{
  "hidden_size": 256,
  "moe_layers": [1, 2, 3, 4, 5, 6, 7, 8, 9, 10, 11],
  "balance_bias": false,
  "vocab_size": 4096,
  "max_seq_len": 512,
  "train_tokens": 647300000,
  "max_steps": 9878
}
Below are experts of layer 6 (counted from 0) of a mixture-of-experts language model. Rows are named router (the router's row for the expert), down (a neuron's output weights, with its number) and show model dimensions 0-255. Each number is 128 + 24 x the weight over its row's rms, rounded and kept within 0 to 255. Numbers have three digits each.
After each expert's rows: a language model's description of what the expert responds to. This comes from a sample of Wikipedia text that the model never trained on.

# expert 8
router:114096155108015102130076109098104087114122121101159086131143130131126134126173152150141144107134144118095124185112189099175145128139099163088156141145119076158135090110114092136151122153097125094133130111146107138132132156124145119141100122142137106118189138112153102146141121124158168148153144121108152151139124142115149151130100152147185114133054147106136122172121166129109095122136134120134125131134166091107121145133148117145087143156130103111109114095171153135089119144134145144096147145135122108126141124098116114146147106168135120138115133182124098117131121128105139109084120158150136115122132136122124112128126131141113135153143124115160148141109107121149143109113092090110162129137118095131145139138141107144107093100116149168093169172079138123097147132138126
down2:133122120137102124126108115155127130122119151148148118118145137155100136149157109123115186100095127180125108123142117139131136139103126115130145107094117103114126124078106118151123136099153118118098111134113125131113146091116156121143110101117096141208127161065116106142093130122149119091156155143152107160105147133167135177128111125136156147105110149143119111151101083139148097147102114124135145098108100123107125118150091075070097097101146091157119142131104134095117114114160118128144079129151163111097118097074113132117095145156104168107147096109145105167151090149168100093118129153136126113140161124091139151098120100172128128078149156134156131148103122124088148169168131089135127141126131125184092120129115127140154083149137152132126133095093107118084114138092102
down3:117098110101097115151176152098082082140128141090136133117148098142115091085120109119135109119129151130154117104126084109119110104084115151133138104138127075110125125125144123135168139088092089155110170137122120158131115123127132096125155132117118123096154153158137148095156093119141142100142118122150105081139174162095125162115150099137139134121104113155123113137136141134098128089137127177113104154100080094107125191130138106140158159115155165121119096126099102135063150151151131117133174155128104122137093134128132099168119108148162158133124101144103099152175145168100133087133125133128080123117085107100134121158138101095165167111142130124086104112181095093108087128125160134144114124127154127147122116121070168117123121133137137112136111126125128148137139114160089
down4:127131102142153178127151096151120127123180140100111139117113182168182148163127129124136143121162163148135148182102124136171115143141158141162133138075113138123121142149139109115123112128164154134103154146137111118137100125127100128167143120134125110107145145123148147158108105123105165083128162098089155146088111127180136131104153143101141167136104142146149109140067108124139136117119181136122161126136127133104076124115147095125107124141103138101133131139141157138087117101160115108123137120152091047133133136154109119108147092136186103113156161156136146137124124084129164143136190143121141080132149142118179146125130121127152126152119142126158096155107146117119123128158110137119135144120161118146155152107153113115101119164162170181152143153148124145187130115101101
down5:107109150141137125131134113206121168180089127169141184106117170142134151108136124150161112138160163116129135157096150100129123114130143174131140099092122158103166166122120130146160106140110084113155138148080116142114117104125117135076101114100117117092121139086115140158136088126151129103163124113142122145117129074134125127158130153134113141114132132162124138124146112091128117097150129172133156088077112152140119074174111090150148157098109135131131154107115130165116121125121098142131151097133109144117100117132119128086141154156095107114120132110159129144144114104105073149102136158085115145143146160090143166151163142130132150137146147144094178114129078113115101116165126095168126092155128119094149137113088084159140139155160118134147101115129141130100146126135096
down6:119123105123154177130112157134138151170119149173108099126114119176145143151142163163107175134109143142114134097079157131114151165146120113133109096114139110147133131136115132132162153137135117121099140116153172153115097121116108120099088183117123112158122121135121148142130138141184145115171123160099191136107112108094115114150129088151132114112164104146153095119105125151128143132146136155127152111152080122132157101139151165139137112154095153114084100118162105131099118156157127161120123124112122130113119168157140141124173122168098105105161154137101145157124110123112153096130134140143166136136144182142117107141117076152148120165116154123141123153104180152153164181138144131086136103119133152164091091136078091125131099136089122127159122114098103124130107190099144
down7:153128124123122072142125081163124156093122144138101102157127096096157096111159136119099140149117143148103128148077165123104130144131136114138171114112165196123157103129116115073128166087173127104166104144157116163169110097154158164106082128157111131120070097164107174163160129097131106143135134146131172122132137150115134113167133104112113147142141132149146156112161141127124128119138123087108136089147142155119133165131130111137086130137148127107128134143108097114143122130113147117135125100115117119171173089131123094103124165173127126165120096122099130144132116140110137147120117106109142118172131108124177170124105165090084150126086145106110127133134129139105135152106130071154128117083163111129179116134099126115129131095106094114102155111133111138142168129133094
down8:126162164195109109113133116119199152103143085101130118132136108137117144145131124104134131158161107165167121117115144107130112140108148114140102109145121079094088143096144141109137082119126090124127113137137147146144149132103135116108150134156082091152128142131127104148121111143101157168162109110164120119202134157131155121172153084126102129144131076097137140065101171142148164094133108094115152097097098139125141127116117141144115105124128123180111110126128128155164123121132149098148114114092194162150134117112087117163117134131139144097124176156106125095152127112125122143117119135123144126165132125140163130086152138134140169160137148145127124125097067106126131098158139153134121132123161125172123112145099149129124105094126100152183123115096167123138164136147119
down9:148122175115153126161179150171117119164112148141139101143096120068161156154116084126098130135153147104117123121101149143104168132130154135171088128138148145154077134104134093146144099137101180139148122140107111110106144160133131136124130099124096142077123112111114136135121127108147133126103127177103082102115144129102148114119133114124146163112116142127064145092117138139149124115114109145107182101150121142122132140083101107141091122134062169117116155153104102094075138064152093171130150129162123108145148130094158138139085144140163144120117142133141118141087115124102167134111162130126113143157092091130157157133131157154147189141134070098139120147120149138171138137158117122117118133109161122087124088135142123148128144134140130106148126115121096135127141117122090
down10:103114119141092123080112162119117150134089169131119091122157114127135136115150130140096178145170117103156159108118105138176130128149092118123073155102126094144180116133122099107122114141123141089128127170105131134153107107078153106135132128144141138155107145158174131110117118092102146124084117097153139127084163115089103150158112164114123150143148128143130130110096167147139146107124143121093145103104107089160123132094100093119115111095136157084147148133127108141149125120136149103128126118148119168132082110143125171104144148140133149173137107118128128167122168143148146132154117109193103079109147124141090153142111128164145145197158118122130104147186100124128142123132095088164106141118110142124130162133081077124158166113099121119129111140128088147106127150127137
down11:102128118153142126177141162147141141082073160129175132149117123130145128115082146166117149135094143129137112130126109147112123119162127163125152083159143128088103121136159082121149076088152096090109131098146180130072107137096152154108169125123118117127143109125098090050164155137151170182092151143141128129096108133138130109128148138124140103152133138117135121119084155136151115129111084107148108136147168177127145124104097113132141139132169126118112167122132158129128128141108162085146088125153111104110174123130114151142119147120099174129118121148076146125142099087144098134107101146189163096121125119148128139137127118124103089125116135141119131094085148111127100138139084093170160101108153100130118090145113130121122147127121136138106141114100130155123112106137138
Description: Function words and modals in explanatory prose, especially to after verbs or nouns (found to, ability to), plus of, can, must, not.

# expert 2
router:189149146161098146132157114142142076120155128132133130162159105132140092109142154150194162150152129087098157152109160134137127090128129138114179104151159088110126100122132090106155107125121147120172131077080141136156152123155149153131128111142117130096147106160150131195132124106112149127176121141142146162114135134116119146152107165117182133107136115110123121122167121111117121113153095096105120134137119150102136176149101134096089130124115113124132100147132120097125142126176160158101155173156104132115160133148130113149139133123145098122112154130149097115151117114072120082131152142124119155138141163132128107110118126089132113143175106145184138132096132119150142139090118077109163124118100122106148115182100127134108124170133116144127170085081106131100154122131113
down2:124123143155120128119118111132109155127130132158128149158109112096121130133132115127142132139179159150102120133140148140128135132153126133133133103178166118123101112102118132136114107171090149103124136115155096107100136179078086110108123133106134119102074138115127155138123123139138132106152137126158133135098116107135118189159118113151216132135153109117145096156135118154125195132164128124118126095155146127131115145082106160153163156123160087133079108136118118178174084091120127171134101127118117116136137123107109099108150171175136148133097075117170122162121127087118133124135110142080164125145134118134117081115142139130089169105149095139106132141176126157130164127173095140134057109127120139129130107179134077097139118122129117122122158114162101132123121118113127
down3:181118141142100098134156116169122138081119175110117092164125159135157136129121150141109128131131163110108125163107147137099106168128111132157110140141157044083118154141081166133175145151134115109097144122127119123123162106105164112138098133166133114099168167091123137164136102131170121106112116106077094127099130126145119143128105150128163123121129123126154140097132076156150161152121126153169103159100133136130105129113138171095133144138144133114096141120109130149136119168102130140111107115129164164129167082109163152159111125135161110137119127114132123118152123149128175150120122121096158159107105107130138159138146185137112128163104109110112160095127150068095129152143100150118168173143154126098136114142125167143163111162140133099122130169135149164128152122161136
down4:143117083120100129114162141139157100121105103117122128156100114098120144165141124134150159143138142135140143081103156140141080139120126130133137078090076176167120133161119154130158141154138113136114121158145138106123137130118105149171164146137146134108112116150121165102157141137086126171135098067151143180101140124113148070136097173152142111128115111140100101127142143110135124119139102147163123157161113116117117130116149122118097087144093128115114096158134121077128137078162116097119165081135119143129113141101110087111137165103121139132116094154104169120141126092104136130167104148144143125169132189133185164125123122100154124089150138101143115093132136076123110150105105125139095137092176113113151144107097148129134157136180113137096082129123139139160119132136126
down5:162143130161143153112157128133126148124119136121132144158163113097134141117147117104150129111143144107140166101156124135135115120059133138132118133092156118158107146168154132151149098142139158143109142125145103153160129123129142151130115084169115097123137126163146093138182128131188134117148136134162085130164136122118103102135111110141168108131136134116128149129130104103111133139162169109113129155169126126136139125068129116174140152117095151144163135103150140131159140130133128088132108170111124094142111132097126091109146169145118147142112077124076146104130145140134111117103110158085106097136122069163128135110122117087133145150143116100191093185110115130144111111112120131138154153121099155127106147132083065127132131123204106126091139129113105105066127144137072
down6:092142117157118137111098149126150132147130125121110154111116126130166148104129136104135126108087057136103078079157103165132139118065067145127130150158102157158120141103168131172140104081113129097146120122126125126089142108129066107133124115113146123133134115167131142144114128107127143148133142149090091128126123132127138086091086134144150136085108100155138152140141124097146115099100150129129137138130161151190109148124135138157067131140114179165180128116151111133118130134159154141131121116100103137180107123099134099097128130117153112090125107135097116124094071134110158142160114159103139130135121116081128124142107153117103075107103104141124087131121182136112130149131118114129123142129141157124132126140120133097102112154112156177176152111120149124059138144136123
down7:136106107143133141101138162137096169132171110113131125149112085126135097105152156108165112119154142151117139123140095184112122129132153144111142112118135126141083120141172104098095154151135172147090078113124134122112148173127157140121132110104118127135082141151166150136130147144106153122155085147118141123155145082107146145128119149158092138106130128116116125144156116135191134157105120133153098123138151167162149119155138122146140148101150147101152138172150156096147136123168100095147142117102155125119153123137134103169142173125147117152095164096144175109110155084068108101126152079137106129146150136118079125149137134155117107137096123153152103135132094118175132164158143147157089137132180118106107096112125115088128097116125096156133131149120053143118139166115111
down8:103147114121130136141115103137118123133135180162121180179150074167097148082137159110067112137172137121141119190146121139109124091122086097121117128110150167127116104137137126132146096125103129127148114121135075108120135117119143132127143156107173123160127121144101159123142148151104118122167116139146143096128120139133166144112119150136087119153163119076159131099141144122173136150150103114129162151123129118096150127142117139102139149131128095127149145126129131139144152087118141160121131103138083126136160140149137135181153114126114142133158132137096116151180108125158088138113150129115143115084160064126143133144113116107123139169154151131194181169139141123111088130141094148115154147161102102118146159099075121138165151132151144129180147148107159101122142124154078
down9:131140111092161142133115104154098120125107148063146118130123129111114133143146125114154093120147127095128140148117117148110151083101112131114155117114146131124157183119134069151125077104120115142110078133133123108124165156094141096167124121108103108148155121145120118109123095156112123143129136181087154153159117130126164114103127099147093086159143133128139137099150173091138112159140112170117148118111119129062128126101134151136115168113105114099129140114131134152136128170139073123155137102139092162107112114098102130112121094126108109139144130115124144118141131142146111172187120078099126172127155142139166146099108090138174128121183124132148144115094136110114157101171130145125156100116120173108115171107082173160105095149129136093152160154126101134118122134085148
down10:116139105126114122135096123121134124136132113168164124100096161112150160179137140098130140149149126174145185158156098162163119115130180104118128107110127100126130136098091083135126130127135088086161102083084165122144128128147137137097099148156102111120159102127126118105159140133125136111172136145143155083120162127106107151138136121072107139124153089163135107124127149105123159102137103129153153124157153120097070135167125089087093123153114177133127132109130117147146124132116142088138146120123124140126115092157103185135130150133127123155131141116167122146144158121118115206117162117157123120152098148115154148132100088089160107127144131132103124077094084152134115097122099135162154121146140082112116148118110097090134082154101125149116126159099114120105112143162133
down11:121117175164107125130119137148122146044120151201155152131114141108115104121165161105142141136148102165141133151136136077109154086089112097117119109091137112134106140169124151154109153148122125144112156080112100082126140131145118145117115125138159126128088103125109128184135173100078092096107119117159152126148102107146103153104121133132128108133066124154122087122144141132088155151162124118136111137109112095121136134152125155139106116151125109087122144107152111116156164158153083097099170142111090094165110124136104174116111134096113138109146144105124123110116130110140144151156167116100147136133101145122161147135132101103146145134130180108162132134153129148094087166121148138080161104127111116121156113127085128119096133120100123116148169123142156137127139088104096
Description: Opening piece of a lowercase content word, often after the or a, such as p in punk, pr, pl, cl, and the article a.

# expert 6
router:104119144118011106149102131155103102133158119073139105136154147170126115104167156160134142128138113130129144157149156122137179121144124159094191136139129070107154093119135137093130107117076123084166126137150091146146138143095176160160095115151142134089158158120158140185107135095128153127128126124136151150110143133118153139108120155159139119137096126144118100126176149129125131122157108115094119148123111091105135112118145103118099124140118112110081105132144120105114152126115099133140145130112146083149108126100163117106124105150134106110070162154133090115138128131120156127090119116143102120124114113132158135100134126143141123131151158132163149156104143154147153140145127105111147099128098131122157143155105094159140094103122090130096169129106150148080140103145097
down2:105149116116107141095108102078107111122126122140108125121153148092137109157124101104127125117137114145087101121134096095176133121150101103084146127152143098127120178149132119163143159114126154110082126157133149156183140143098137103139174149115109124140119111081098150134098117085124143147127105119149123154113093091143130096146140116183141096141148175163140135098122128086139137111096098170076117144124144124115129125142128126133125100147128148106123149125101136075108182105099133088119077172165146132112131127111168137119128133121108153108111125084130114152100121141153168150092168143193135092162139119108108105140161116112094107123162149134120137159133152157129171121130151114131125092146135090096170153121147109156162131097145143116180124154081138129136116144129099
down3:093142127086119182141103157088105127124133123130135156117134070115159121128102146128200125123157154168155131149124116150163101121105107139123137187161111071117120159101139135107103126164141103144134122136114136118121133117109094125126162117114121147175096127105146155101139116128138099167096158180142129104151108121093156128157143150144111109094106154135113157122131166124113172108132167141124130105082162112127129129118100121167120136140150152117102144080129151142123131134114175148123179131113088131140128143163125112125132096145111162126132110119149091115130183080078147123133114123146128135117120174173168119108163110104154134094142127122174135120119153139161133127145169156153164179137119135107116154097092106146107142129139103167153131110164114088098150138092125
down4:153125153112123114149138137098108101135148122175150109155115119079121145138123120165111091104126145147129123103148151098117139121185124108134115106162088134109120086132142173072147137120134126142093158160166137139139149116136083140112154092119104130150126126118108181106144124096135110166106157183116107087135139112148120158156138131137090109156113145104153153153163120068139128059103117088085130107127114119153103131106140135156151102136107115129121087153159104127105160119093159117120117104114132128080167101106138140090160114135121160107130146136117118140082118147129126111112137107121169099154143133129142164151145118096086163136152118171108127133125109091172147106163107157177128165141119158140132089100147131118145159088144122119135157128103160148141128154135185
down5:119130086159163151182113119153142149103118119145122134100077119132122173178128140115134139122100138123113135116144068121109157121094112122147115115162119172142161151170092091123123098099112167083159114115108133108138134093142134139170071104147088111134121157144089151090154105120111135141127148115140160118126086137106088124128127116153161158140108175127120165121195125120116114163090129116140128129066116114102101073147094118136150145150104150131103107163135117136179117200094131114119158126111087155121118120141113131131154118113124133137169124117119098114141107101128100111155149098141153139104144118142152162083161139102103126112144134134130118119089124128119110144124089134159066147123094087126147151144136149091157119129131153121141116124123161097152124121147122
down6:107105082106095125143125156134136177111109119147130150089143171166131105147161118132139080135128143147128148137138149113120138115131078158103138117125146118143167129083113106133106138156149149111152130097141191146125131160150115097121137107140168128115149104110104104131120111110147100129109166108124112133145144098078119175121133134119149097145178142123166108109134109092112128128115169086139143092109151157162166115147116157102117189149093166141127085114129135131153086117200137157104121115140122121119128121165153107090102149110131147145158107089146140146131117109107125120183129148102137144150166141114141119128142123159110122129150098138140188118155145137099115108138125187138149143099136109125140128098133161075116128142106154107165143095097112145096115200115142
down7:140161187120199138149130102153130146132129097161185155104169132148165120131160120120117118133129147114085141129163155097121138151137143086115119131122143126140129180096128096099139148112164137095153135113132143144119151124139138162140151143210097144113124111138141107098127118130142138113112156141112137130156117096126182132138132161118132164109109107101111099148149131150139121085109109127133144103110124113093154083131128139136112137139131144092138135138116155113177154152123104167094127186154129106136097115118149112131142111127146097104094112147112101146121111148178132081160121126160095147116125155133159152129115149138110101131190136127146107167128141133106091154138089131127181162130128153120120087155069096099106109123116114142153123201145126126088119129139087
down8:078120134120120160149127140118156116130092149132124167183131070130120138100099135154127159115111078130065101108155099126148132098118116133096136121137113153162153118155133163118107138127110139148166140098113117120119078093110119130158167127136137113097126144115141155128100133078162100146090120123100103144139132119142148070086102103153144069160118128102108150137125148117106089108184154141131129128100140146174130110151128112124123093154153118167178109132120148112139105117149149141148171119132182128128067112171150099154123165094115140190102123137122125157149133140147140116114081134106123104131113111144119167130084118107130092094105167162153112090122128134122105118090131127155143135119133123137072152125120128128116110125099145137111158125124111101136130074147113
down9:117124116104134109097147136149107151118105150159116109110134116164092150115137119111110122091104150137124117146170172140130149111088068132191146080122119154135075098122129159110133130124125117153155154105139098101131141124137129131172136161108176128120087137137114149120131116085114151145106129154116122081128177104099148121133118097119119108114123149147115138148148127098123137129154177075119134139154093136144115161111114116093144117160135145124173143113146090116096149158096114119154145110136091078163102134108131164125093119138184127141091158124105106152122155119137141127132132099162085131118128126153164126100105092146108135137139105135121086125108103135095062162096144173140075126121136126095145128120121156187109097134124103145135100151156128140095163147110071
down10:124162132119126138098142119098146099129162085126168131150170096141074138141084115153094108134110085128123105108141146124097169137192086155152163136136111090145128128147135147110082083094118156141140112162156176166113108181105155086135128105171123127142138106149141134146121127102101142133155139103118102127142144125136096106078128156073109133124161146130129118119132161139162109172127161129097158158141117146071154110144108138139068129129113144086133162128131118116134122127109120085090138110112135117123094142137161164136089118104141086120119137112153073127099129116152159140124138140188129145153111083098116125127141160132116103128167118149140126106121149130122157107144114114125098126097114131065123094119149135140125105132104097136123082099136137129122155105148106
down11:108138133110119139066108163120082118092154109161136147117118094122141104130127115104164179117177152115113133129100097126100131086112116112144156082130121118136114157130148094064122101148141137141153125130113093140150114142116115158107119142167113119113157122110127130155099150114107118116112187156116132101147086109168164144120131117144157123097145106124128090174163142119121102121097134117142102107159161166080149181130128118078131116126100156114127102122090123141153137145138099154110142091141100155128109158119140106125107128105118144134130128147109140095131147155135111088125161105155176150164143160140152132046088132106122159094125143167119132127140169153101083122101137135138142118129100160160126136147152158144131185138115120139147117145129063136128144127153092
Description: Prepositions and compass words in geographic and route descriptions, like of in just west of, on, to, near, north, located in.

# expert 3
router:128107180162081116140079120134100077155137116106110093148125132164145090123125121118114159123143140125125116140136106121154157119137121137100144120113101087144128096113156150116169135132099124125142102159141096118105138142136163135164101137155080094091123110138138119158101109172085171181167103082120193113129136187100141144163124101138147134122110100114127153146100136116141147111124152157130113132115138125116127101135110108089119102157139158114090103118107121145167141101146126170122138137132114142143162146156084128142189137123123128106132146175186117082120136147138153132115132110089127176124170153145092142124126136161140111175110148095154146124091108121165152116126150128110142113131068146106179134145146120099089126141133131117101127127125068129122140130144100
down3:109078132115129141142121127189115119153212154138128134149113146158143150131147145125099112119131114143163100150152124099145088114078147134099164185131128145100097161136138157129123127177100137092142155123096124124114119164094112126160141154132152089104120156090128132133129130109159113126146135139133130106114097146156117121143152132095122122135166144118179131119162082150151154132127139147108088119142126109090098107115077105090100103109099112147089131135129106172123104121128144105145180149092148156118146174112129146112130133133133126127164143130114096127122120150116138120122161175085129130157093087088121102133123152140111093143151146143145110141143169135135126102109141142098099173081120117050118117116172135146130142117133122081141126183149123151146162150129118
down4:164188083118150137130120073117104102122115132141148107135124144147110133145118154139127136093115105148102163102119168122127122138125080095117111119127110131133115182124102108151126168137135072179132158177144138120110135144060108151175138142095138157147156136156143143118085139116142137115115131130113120171141106161104116093145100151126129117134130052142119103121098162131156140090155161140095131155120138129135112111135121153107159107152134116138157142138104113136151133124139177128089109142078130093137137106118120116162109083093099131135105132136126122165109120109140116133125095113150140110152144144115129117153169145128134113084085127120159104154154130120084159141130099131127170129109140077133135140102141114129110153129210149108154149141163125085179148084114142
down5:117130094110115146128130142141137114142106098101152132117109124145135126093154119140121114115094109148156113096158175125140114132112190152134152071130094181127098090135110110154171100123163123128148118104164162084152194112110131124134122122147063142164140153137166141104121134156114130105130134122100163159149069138130130125128145122112135101132093115121141078143161131170146125129159121133170161147096200088156105109150119124118145118105118122128147107124118186134129135154159154161084176130134149132084133146077175126085121140120114159125165110141099145122101182115126144137102113120136133155142189111173111133155149136140130117148142132140119117138146097135149161143100144117127118140122116137131159117129122103094106123138154119094118123141108170173158117120106111
down6:103156106146134125121116116156145123112173119156164103122141104136185110093083159126120098107085129141096158154096156150165128073094139113141129081126188122137147133120140100128141081139142083149121126117125105130155109138142131121144110123103085126136122124096091075128167162140141149138176105102139092089123139156080157105110120152141127139107122090141163108137094102163138133104127105116118096067134114162099146126127113170135149132106134139084119109111120124141127098150105108122109137134147157162138121095122116126093111129124156136121138119100167107130082118093159113167032136133138136075146130140099119109157104117118146144077112114114169131115163158129115105160132133099137119114130131102108126120099145158113121159099102100124139154102129132122128167145117107
down7:141115133116143167137147148160092149115120118133147121123129142141100138144117116126148143158117137138070092155123144153104142135122104144158104089145159105082146167128139142141118078124125144146129139115131083128132118090109123156094114111107099177089149158140140143104137143124086152138132086130140164139148122128161143128129096116119155156146195091121106115127087161141099122116138139124115102131101162137160083120144133129100152101140075170098154121186134097132106151179155126156143129088113170111156142159117114132138141113170120100069128152136113164121171122166118115158142172144147174125143109137139132148189126141145104168197171125121127143125109126140120184110119142129108093127096112128105130123150110093122153120089130092106124131115136117107131125140075117
down8:132144128108100084153141109151137123109125151111132114154127142152122120114156142127096133131110156130124135112135108100141124130091126132129093133144084119133126112124175127177098147113111170118125165105065125122135128132128189175097112166100143137132110112116148167138116092122150136133167099114121167123144158179163108122152107152180143109161147140160135175122114147120113117125118178126130116124122178134092123100134093110122095121166155158113140153144079108151153124108133130092133081146097097090110115115121123141161173100133133104101141130128124186136146145132154090171139101127143162143150171130167080080129088117149131106175132100162143167120121123145141128153145168090152174136135127123145145122149109092105129096163179115107117160115099115135109162140129132
down9:161125097120134132116144128094135115104094135106121120147145096156138162144161144120152108115156152130073120134071151162112144135128143120122156128077074171114104078137125096105114105124132120205119144153150119169123131126131145157118122142082122161134104167154133141113116094151107124145140104115113152147092105095164122090171136114117097106089154168116097135124127153137135078134143122117145120114103108089174185143156118120105152127129162110134143137148185126099128162110122091123129182144111154142187121161086102122107128138085127132131107115146118128086111154132144159122107139133136153140102148105094121100141134092111132112112152121148149136090166193132143144099096129123138122123150147134123138130156152142079126114119094122118140174112101128159159140134087121
down10:114061104102100140139077148100106115109118134165105140127116164148154140116127118157137121068136107087102155109099091139108151093160120155190129122128123123135108122078105132112166158153080122139075158117130125160132134128128154113161116147094088131166107132078138137104117142088096149157148107133132129093122118111139133135139138154126148138106176105151096105135109130145173096146139133087106108144095133117137092155102141125121119045124131113129127120135144150096135112169128138134103144154107139134118129126141120149100106129152094143184125119163141157154115098139126138136159147119128101109165114147151133164144139111093108136201132129095164156129173104147110145157132092094125115104175124124168136100109129127134177110121128128112135108102118161114124147130131170
down11:105095124150145166153124156139115064112125124145159105156127127112160146140106061104122137126115096152078116098105151122079133065118148162152112115166098122174164139130115118133127106104126146132159127144111109100151099090134148112156152129148138102163137137162154128096124150104126158141147114163132150123132138186123121081120143072164137136123090144108120124172137127164109098093124118092115151146136129190150168139124106110135147136134107120163123115149138116150112090155142157124103133123101173147148120124127095100117146160122161117134134133143167141155134111143138122096120136099113118115148116128116115133078134134134170161166120130133111129162164107127156115157127154103125122189101111097114170146123135111137162137155154084163099110165102106162088165133157124
down12:168139131113117116102100140120143171180136125135135152142146119161157141170107166152142126140096146129148101145160081178152154141126176143113107092116176161119127118077100099115135133089102081192137108131126181126146121130154111124147126121115153133130154084121113130165143173164110109090136133153137095135138079095124134128166137114107184127142110141163111137120166105140123130102121137095152112143133118118170148116149131150094141141134146137116198143089142133154103110128154156122110157130163137155125151093107109127125150135121156181122181125098128148149121132129124138129084070143167112130115133158084115103129125127136175113104124120100144080143155156121115129106121163136094113130139120124125172092151118144120135131098138142140086135103096173115130126136159142
Description: Second pieces of proper nouns and common words after short capital or prefix pieces, such as Fab-ric-e, Swed-en, Sc-ott-ish, tab-lo-id.

# expert 10
router:122063143123084122143147091137113121141174130071129151127149117129109143132127145143156151110173135098123146120108119122152129110125093120117139116143128075134104105093100125105144134125095118136147128106099145108160128106114121152132136119174116115111148166113156113135136121136129131156161155134122120155134117145100128126162135141147141120108123058159088130158107121110101116151159159101092113153137105124123129158085128159127101117142130137124099108121123130114128135079142176169107098144163135103121108138132131104154148097137116089109134136142115110111094125137122165102120139173156105158131120120150132106129155135176110101140096184077152130111078119094156171111132074065140128086071116139113128121131139124144129148144123094115125189175085104155101148168182112
down3:103057117079121151140113162112139131147149162104130112117112130106114126114156128153163119132118100149123081135122086126131174124127156063094133128154161133128059094136121101167119122118137118098105134152173097136163166120081135097104165139154141142139110116155160082097118092087182115152152140145128117108172102078128139150126123174106138147115145127164151114140126127157146174125146121137116112108115138147115133091127108178135116142122103132137148129125175117147118100146114123142108114105094142122147127118090150124084127135134144145148106126135139147130101130132135141158148126148140101135086117105158136155112135154116186144132141141162134137140099130143124112116107148118162118162058127129116177144165165148106159142095075135129135133132131143105093132166078152
down4:153135115183121125120099115116078084132125108117095145143102168151113120155098103127119094160125171133152150076134094123140143148120096135125078137147114068149136116135139139099106105072135108132106157125128125131137090097124113109150152139126124144141129128153161117133107133146126110134137104084113155162123164163121105128127118135078128102139129133114134158113158100163152067120146173124111129129121185146120107112112141152123084118143111062143128079103166115161103100160133145082153138163155121151115141154123129127127140132103123157121123139096134162135084133110115141129123089140144116121127142162109113114127120072132164103113093097135088139133063161113092120148144126116155104157089147133149130143132121132086156109158153084135128093153143118115156090120143184
down5:150133195122115155131082116160159140098164165131122178145100176136131127173120145145125128095136110134149121141118149080162113126116094115152088107119113165146126090090129128109130113121083137114153140122146155140125170157177111120105135130128128121129110126136116099163172094188154104164138104151132089133106129092153129116131131131083174133122128120133136150134095146135150182089128169097136121116109157099149115157144160139113116158170088127144133141168078104141096150094083142162132127114164141171116151146093115119125140110121123126134121077112182140116126129117138132123128127128119123137122150141143114191114173100112101125142144128155114086127131101082131141139125180111142120140109137110144145127157103114119154090120120119135135121131142140179085137149164172
down6:140078152118122121150125157122106112164110144155090108119166131130110118111112132155126105114120162123118131107117184139131152118122114116139110164137097097147145119119119114148150171122136137124155118113154097131136111141148125142145150107166099137140194051081148122139166148154169158119171073165116163122131137107121148129153152099162138140140115140136134105151151118137135125129160156119120066174150097104078125123080091132116074110106090134142107157138092099135103100101096114116091122147133173149126127177135098105124145101136100164155112143088167168112148098156122084133101108154139184122116107117157126094128105138123105157103104122178148114132099158132091108126126133142127101114187147118149149138134105110097123126164141112131125150153119145128123115112140122
down7:148126118159135118102096156135125145149134141193131127136172164167137173108073167139119119164144136099141155136150100158142132096123132170137092137157118089106142103123122117090144178112115096134120157119121135134128125138170124111134111106131132129103134125146095172129112123113118177119123140154129114126119136147103149141158113111130115127120105160125119117144127139130145106144146130132084097091167125153112063085123084124099139133090127125117162152146148157116161161149175156141122145142137134143112112147128102149125125150106120122160149168090139106126170157129140100124150137128175119157192087088123112081161139161120125130121075135147151116167161140119123115170152097154164128102112117116194182143144135123121120152123160196147136127141156114122098131166146140
down8:129134184146130119132111162109104136087167145149111125108136134138089145112135101103128141110145124171112148122114118116126102066141129113123136111089157105136103158157142117119161141124154118130123166099066137145144146108083130134153095135104148145122125121136119127094164116130131123139165122105167113133150107146101122178121112142106132155104123111115117111157162135133150071165158174098157129160115134154117178174133118122107162070124102088164120092102117125124095136156125087135144093117134122195115153109166122102139122119124131104122150155096113150147147135131126114130132121101095104122094067115112078159087112163158124108121166136149143116131128168139124119117172110096133153137114092143101144152142159129116151129118139083159117117149097196101153125101123166
down9:142152144167137159123114128121129125133114134087144149153110145091125162162130179126140122146140140125126088117160154137107101114197156107119139106083159159150138096170134147166161112144136121087117130134114136136132121119108149121122155115124141115089129124154129134101150091161147162102142156078124141163115098132162129061100131118113125135145182107124192099120125156104121153157104150116157100146131096153136134102134109118088108120124086131103097116106150096138135139115123118147118116112113103093155102127161107145112131177141116094176098165157077136170093132118105174106123134125118158091125143122143142128155128084161148108147134115159119129147145098130135143168118149107089180147127119128105168101101082141138147138107088149102170132103129121100155170126160131
down10:165126153088108131102123097146144127164160142142080118139161152088154144126100150156144144093127129166141090147103111171129104110133144116107135095097136137175120130139147136116153132161146104146115090144117087186115106136083098143091147126129116135142099128125145137122140150141118109140155135160165116110132130146139094082156164094129162142124127110163118132117113108123136083133120112081090145127123116128150124100105140136150118180113122106122158088173134135092089133138103072138166143152112157126153155143147133124129100092161107073135115114186090124141153125135115107090133126114096094175136133141150100163151124092093130117107102117149123138104141173089099143131179139146132123165111139104111147153139150113135158198105131145125120135131144132089107161159113159
down11:117122075127134126111155113126169118102128141137125151134137132105124139082107132124123157125074117138160173160160133113103130111124145132116109116130146153126140100145165124136156098108144114103118130173126109133116162169108116124123134082127114176100182147137150096124114148119173136177127128151086113160110171150129163117123117130146127104150114115134130139154155155135140139106123103166155142137100160197172153139095131130131173125122106145144136118116145105114111126152137097084137153123136107117123137132120130143119120135138136166094163148134140151166128169085096119101149120117084132085131094140112102136146093126137171139112136178134134086151090163126146135154088158117115152145158091091114088121117110101142119132122173186147152196152133161125091104079091111
down12:082132106174106112165132138146114164154138123096095119104146121145107149091105120134106127110148116129145121111125123104118109143096105117115083111107123177106158126195137081145156142167124128105108181163110150114141133105118142093139141156102156141115157145099125119176144144134172138091139121169105132102103162106096141141125153141136110128159104114135076155101113123180155154129109115140103120156096145130111122186112112108147142126108151150141170115078160136141125125154115130159143114106167169111159116171149124121123146161131113171101146150108110112117127151139129105152128122160120110100108149185114127164140164121122162124104124145137126067127133130143178115139173159152158144117153127102114138145156133097112122136155160103131110155147161117161093097175112096
Description: Continuation pieces of common everyday words after an initial letter, often verbs, such as h-ides, sp-ending, w-orn, b-ranch.